Below are experts of layer 2 (counted from 0) of a mixture-of-experts language model. Rows are named router (the router's row for the expert) and show model dimensions 0-127. Each number is 500 + 25 x the weight over its row's rms, rounded and kept within 0 to 999. Numbers have three digits each.
After each expert's rows: a language model's description of what the expert responds to. This comes from a sample of Wikipedia text that the model never trained on.

# expert 36
router:524532434494486500428518502487523494501466470515472528549509525463513531499507500515473467513512538454519475528506471501501444506491510485480506476526500493494503502511500529494506477487531529493467528531451499492528530500488515508505519461500554524502498485459496502464552539527521462497525494476484508476457506504502493483512536462525521477504480478533480459483519474533496539521517
Word-initial stems

# expert 38
router:506499418454477498463491527503533475505500457523463534526516479473480506498535503528495485462506513518539478519493477503498477490502512486519516509496498526456487498509487527515521527475450546512507547518527510487529496497494466517448512465523505470564486514478505509499491492536478480473514499530480528485502530500485482496546551468511474469483493490527473509515557533477473510482477
Periods and ant pieces

# expert 25
router:494484478483438469502473512551564500510520502531492507530490469440511535457527486482493515487537499521501491505523460480454499455500482487482485485506497525519522461508509528475523449485496534494495528517484485492507513479489496523475521507493498514529478550525536491477522537490481467493510512522477471534489464522487474506562507469484468493510523492499523440511510512512454512490539
Function words to/the

# expert 22
router:506491433516471516476501511524524496501487484505496571538480486447521517499533459498470522513510508500526473507518485526532455514477476489458534476492498530502507507532515505466508495455469509479461527530513520517514492484493497516474522497490500492520499498521528505522479540504494431524550488506462503496447481518542460492484531495508475518491514439529519483526536505488466505507468
Mid-word fragments after capitals

# expert 55
router:532503482494465496470473486500523481506526516508492471537512490431493536479531476551483497495504519527492478511460509529453456510496502510483503522532513516511511461523497543517483465510505512485501510506471497526536471497509509510471525476538494523489459478516518486465509525506509461504554531536475486505501461506534458477549529498479503490520513457516506507512546445466477536493455
Word-ending er/or/el

# expert 3
router:496451451487439495516485477499506518472544467514492497493472515507486566493494477508503502505512505474574449534492480546501443494500523484486531484542505514447488501468516542506495497485472507508508493497511504523544512506482491480446530513538494497548502487491486508494485508519491465523547498542477478546492512495522469511497484511478471477496513486545519488502520511503477540477482
Capital letters in acronyms

# expert 53
router:492467423495461507451521547517505484499539460535461490502517477484494507489510498529493438499527516501497478504523472506507486480539487479459516476507497511475494493493505549493531507509501521511528527541506512509559470491480461484494505514503522493571493532483524493520482505512502502499551502498429497492509500516508453480529510478534480465461521510501474483513542487490482511488524
Sentence-ending periods

# expert 27
router:495483459504482524430431498577496506523537519527468514505514512504469495481509515535508508460495537466513520529519502514523494504503540500542561495501457480483504510517479534485488491482482511524495487495488513504511466461478514494494481518510494478497460483473514497504487533495530483529576497493462500507539509455490505483524515501479488505529473500484463467481535457518469488511501
Common time and media nouns

# expert 8
router:533504504518459510485456503516501487516488480525470495484519494477513489471503457508555510484516481497496492526477477496473463497524499502478518492503520511460499500512497538499508485477486502466524510515517493529484539512496497500492497502503485483585517492503537484516501537558494445488505504535440510508530477455502485487527528512502532472519500467544515436493556517466448488456530
Word-final endings

# expert 59
router:513479460495443471435448519465510476528488523546472532514511509501529506500499461564512508482536484509530491468487502494508455494516519518511507495513473526464526497508503553505489502492489506501495512530502511534521479508465507482463495507544500497496493530516535493492500512471465501524525482534427532507506489457543449460522518518510521523501504485468493497503525486533466528490506
Commas

# expert 58
router:484525443516502542463506495505553506542491495539477536528527507453509513473540464504477507506486493495519480549532493541504462497509517492496494497518476493486488518508538517469519486497493496510521485508511471491500454491429518496483513508462510445504525576482507514446490532505475474481511507520472492502499493503513466491508527458506556470506514481517474503477539458492472507502494
Word-initial verb prefixes

# expert 39
router:497528491503450517456485521546540497505538471506494512509521491429484490471497454535509513505495553490514494502497473501529464458525524520488509461528529524468494464480502540461522469505481508481544492505546483487505481481438529504479514490519508520554468501510482497472478529512504505516539530530477494552508502469505473513514549488481505486488517477475483498483518494503459528491506
List separators and conjunctions

# expert 29
router:478502473520445489480463525589539508501525477510451504524499513438512494473529503529532500511480499467518466486524501536490451490486506505498502485539476541474463512510527563510465500489505491525500451500493491484524547468503500487498538509518493466532495534496512479533517523477488494490514497510499480498535452499501479486525504488507475490484506438522527488474544488484499496491502
Adjective and noun suffixes

# expert 46
router:506518462527495544462495505527553478534517522550465487531492504459506482502496487550481445526491463450526483523514510505512482502502503481500514452491458522492442508491502513469504482504488533503476489524523481536494484484491504514501547488494540521513462495471527489506502487531502459496548512538453489516525505479500471505505488486500521466508512466542516498445550478482472528511500
Infobox field names

# expert 48
router:480483471495490523485490494542551472529518504523520504512540454469504527457538481556503492483527479457517505511507460491496464500494515477489522486518498531491479442493495539513497470453468494486473518524532519476513515484473490466472511503509528475550517519493512465496518485497512485504493489517433512498504526467533514507537526517538499465514507472499528435481542511500493532466512
Of, a, mid-word pieces

# expert 32
router:504490475508475517463472529532493492499543470535492514560481495481499523474533470534458491486490498485549484523505440557500470472498490492485520491512518513479508473508525529525503520482489490502526491564497478546479491517473491492512515479498547497530473490506494510503466524498493505488518474493476537505515461478511432500501502488478504490483507439531515474492552529519480538473455
Mid-word lowercase chunks

# expert 6
router:539471495494470499491447520534504497535526497512482490548507474467501510453514452515498492499498567509502487471489506524497453445499467473498521496513475518488527511506499531490471481451503493488517491552476487500510527480443494503504527490502518486509522521455523511492512528513497472501517541552447537494540518491524489484502502472486513487487538453526476536471536482463490522485513
Plural word endings

# expert 9
router:489536451474465508474491486516518490504512514540497536539503514483505541430531502505549488517498500499497480490493476518511491501488489527481525513478487531465515466483543514502507487483495533435539460553469508520501521493437479498469527486535495508537515503464510473506507516534504474508541457528459480514458479514513518490536519470492499504484514496494512494456538470483488526478479
Short i/m word pieces

# expert 49
router:469461490478472503459476514495480510521517513511492515576506488497475500504501473542509495472498510474554504492484471491466451491505460501492498492545484499458521479485513540468482511503466549477520506497490509531509498479477521505514555497489504462565490526509524473496512544504490480517538491504489482558509484472487504474516531456540493479501528447501516525508518487529503516483554
Year digits and parentheses

# expert 4
router:482496506504456501473481523533569476534488492527486507496513487430509511507496507554506502494499512501517486522489484501522456479543481496480502477529485494504479489476472539439504478504520546490537498530521476487544512461493518460495533489543502498545468497506511482488440487525472492507526515513470488544500505486534506467508537445526494509498514462513481492510515490522476550505476
Colons after field labels

# expert 50
router:485423495476474482463480522505489508513535511528498509576492480495480514491493475545509481480475499479535483508505474499463460480487473473525489474555494490456518460486524523460493510488469536477506502513486489510511489476458506508509565505491508458555498526520530515508514553502502464517531495508506473532510477477495508473517509478513484489498529460507515526520529497521509501498561
Last year digits, parens

# expert 47
router:493550482538487538453514472533500472572518498557468516533466481470493538534512520528495511517487496528512513510504459525490454493489526512490511492546520515529456483506507525502521494525489485524502468533524497523518506495452517487516485489472545485508517474477500469496490498504500482446511496515457482525490495498504435505529518474498503489521484510508496486482516436469456524479506
Common word beginnings

# expert 28
router:521490482472453494463485494552482442522521530513493520539524476461478522478509455510494493461521527459544492517488455486512474508489525502480485490547464489471475491516523503517493501474486499474537498505521526473534529476473518513504512516525510524519511557494553494496482507527507476501526480551471500513501471497527471497559509500509472469494543466503483488479541485496457479514522
Single digits in scores

# expert 44
router:537468477517451485435491492563506470516501518526490484551517510502497495517565498507500464478472472511480470522510455491508475528509526460486495523484475513448492502488516529506516502506522503470493479510521506486513502499464500496457524484537472498562501509491538463491530490506501479512566507514473510525471523513504458503487497469547483501504521473497490479501538486541485498450511
Articles and as